Experts of a small language model: 3 picks a token, 437M tokens.
Below are experts of layer 3 (counted from 0) of a mixture-of-experts language model. Rows are named router (the router's row for the expert) and show model dimensions 224-255. Each number is 500 + 50 x the weight over its row's rms, rounded and kept within 0 to 999. Numbers have three digits each.
After each expert's rows: a language model's description of what the expert responds to; "mostly gets" lists some tokens that are sent to it at least half of the time. This comes from a sample of Wikipedia text that the model never trained on.

# expert 64
router:483484410426496443509502429477469545545464485476575498545573546490537404447556396475485558514488
The preposition by after passive or manner verbs, like protected by, hosted by, plus government and institution nouns like minister, Council, control.
mostly gets: " by", " control", " government", " Commission", "ating", " Council"

# expert 52
router:436457506437553470508573448477494576485406497538527454535468458527547559445526527577516461396554
Surnames and team or company words inside sports and results tables, like Gibbs Racing, Johnson, Williams, Manchester United, Singles, Music.
mostly gets: " Williams", " Johnson", " Jones", " Toronto", "ton", " Ward"

# expert 46
router:408553550488468513412470456513562566588458550501437534547478530451533532517470454465476433481499
Wiki heading markers ==, ===, heading words like Cast, and time connectives such as after, before, when, until, following.
mostly gets: "===", "==", " before", " After", " until", "===="

# expert 57
router:429481519469483478520547492483433430507451484527551478460514496582496467519582585483450568507628
Event verbs and time prepositions in biographies and plot text, like played, playing, began, during, In 1978, through.
mostly gets: " during", " began", " director", " worked", " playing", " During"

# expert 29
router:423524445509483527564396486537471535550508564481520501450522502420526503459550423480501512472471
Ordinal suffixes after digits and ordinal words, such as 19th, 2nd, second, third, tenth, often before century, place or round.
mostly gets: "th", " second", "nd", " third", "rd", "st"

# expert 3
router:478450519601454466561469493534501605383586528538422524517510438444473395520532475485563573535449
First fragment of a longer word split into pieces, often single letters or short onsets, like reb(uffs), sk(inning), f(ecundity), Mal(akheda).
mostly gets: " b", " v", " Sch", " Br", " n", " t"

# expert 35
router:437498564536510498568515522495527553521562441484503449517479406530567522468497512519516473419480
Opening syllables of proper names, often foreign place or person names, such as Sh, Sam, Bal, Kh, Jal in Jalisco.
mostly gets: " Sh", " Sam", " Bar", " Mor", " Tim", " Gal"

# expert 48
router:476453482453406484471541457473574499519471435498548517468401569559500513536539558511462501426452
Capitalized nouns inside names of places and institutions, such as Street, River, Road, Land, Air, Island, Army, Forest.
mostly gets: " Street", " Highway", " water", " Land", " Air", " border"

# expert 41
router:439475500471406619457613405505493520525521550507494552470469482402501518527571502479422544469414
First words of compounds and fixed phrases, such as High School, Los Angeles, Grand, general election, self-esteem, prime ideal.
mostly gets: " High", " Grand", " general", " high", " Public", " Inter"

# expert 61
router:533540481478521540507514513501457503471486457472527418505509502478521531562491515528493523425575
Single digits, mostly the final digit of years after 201, 200, 202, plus numbers in sports and statistics tables.
mostly gets: "Gls", "0", "3", "2", "9", "4"

# expert 53
router:484509442442550478477459513546489458485472605456515492329504432456555547498419412585564532519556
Single digits inside numbers, especially the last digit of years like 201|0 and digits in coordinates, decimals, table figures.
mostly gets: "0", "1", "2", "3", "5", "4"

# expert 7
router:589457440543455571477567458477521530571516471501473547437537562520500567516495512539534537479523
"it", "which", "this" referring back to the article's subject, and head nouns like film, city, building, station, album.
mostly gets: " it", " It", " film", " city", " This", " album"

# expert 18
router:478458473530538437504475473541513456478380597558407465454488486525500528479460450549541577445559
Country, city and county names, nationality adjectives and surnames, such as London, British, York, Manchester, Sussex, Japanese, Biden.
mostly gets: " London", " British", " England", " Germany", " German", " Williams"

# expert 40
router:393478483474514475512520515472569472505426449443481512445421527440554455457468570602498496545541
Nouns for seasons, teams, games and time spans in sports biographies, like seasons, transfer window, week, night, decade, touchdown.
mostly gets: " week", " tennis", " night", " Night", " month", " football"

# expert 17
router:425457479451532489517501513464525513518602505426562581470470529489415498548534460467473467524536
Attributive adjectives and adjective-forming endings before a noun, such as large, local, various, habit-able, -ed, -ated, and New before York.
mostly gets: " large", " similar", " local", " political", "able", " different"

# expert 8
router:603404539394504602546490462496589561444521460538507499499523549421463496527449469471623442455457
Single capital letters, mostly after a space, that open abbreviations, acronyms or math symbols, as in CB, TNF, U.S., V6, K.
mostly gets: " L", " W", " R", " P", " C", " K"

# expert 5
router:550447532530576527525474457531543495475468403530498524556544543543489570450553448488492522536512
Lowercase direction and place nouns after the or a, such as south, north, region, border, central, often in species ranges.
mostly gets: " south", " north", " east", " west", " southern", " northern"

# expert 4
router:599486529464533458429490472506539442577517480498524530501491556525488469436585499474438415651522
Cardinal numbers written as words or as multi-digit numerals, such as one, forty, fifty, 25, 316, in prose and table cells.
mostly gets: " one", " two", "30", "25", "27", "26"

# expert 6
router:520500474501468567361469471501464421476515522490491506568530462540571464490506459516557469425501
Sentence-final periods, often fused with a closing parenthesis or quote, as in %., ". and )., plus existential there.
mostly gets: ").", " there", "\".", ".\"", "There", ").\n"

# expert 51
router:482529526497523501535536502530567523482529568574585582597529627459622549596585415465544588496405
St/Saint abbreviations and hyphenated -st pieces (carefully-styled, step-by-step), plus single capital letters opening names or words.
mostly gets: " St", " st", "D", "St", " J", " Saint"

# expert 21
router:445392478559569487525537486503592467455455571510442547530560591429494514533616483564520559492440
Given names and surname pieces in lists of people, credits and discographies, like James, Michael, Jeff(ries), Jennings, plus nouns like people, manner.
mostly gets: " James", " Michael", " William", " Joseph", " Bill", "ison"

# expert 44
router:494456435406445521451489486585571575491421436519469517397528482517489485466512461413542425494452
Common nouns and verb stems after "the" or "a" in technical or descriptive prose, such as record, award, test, system, losses.
mostly gets: " award", " amount", " roof", " test", " storm", " differences"

# expert 11
router:479379535522569434514538515530450564375503552455564486566512573529462466500470489417506514560444
Single letters and short pieces inside foreign names, URLs and transliterations, such as ht-m-l, Kund-ap-ura, plus and inside lists of place names.
mostly gets: "v", "k", "and", "m", "n", "sh"

# expert 63
router:547468470482486476547448404456425491553507525524469601558624488521514515475535458457543467432592
Numbers in results tables and lists, such as scores, dates, percentages, marks, plus event words like men's, walk, place.
mostly gets: "14", "17", " JPL", "29", "11", "23"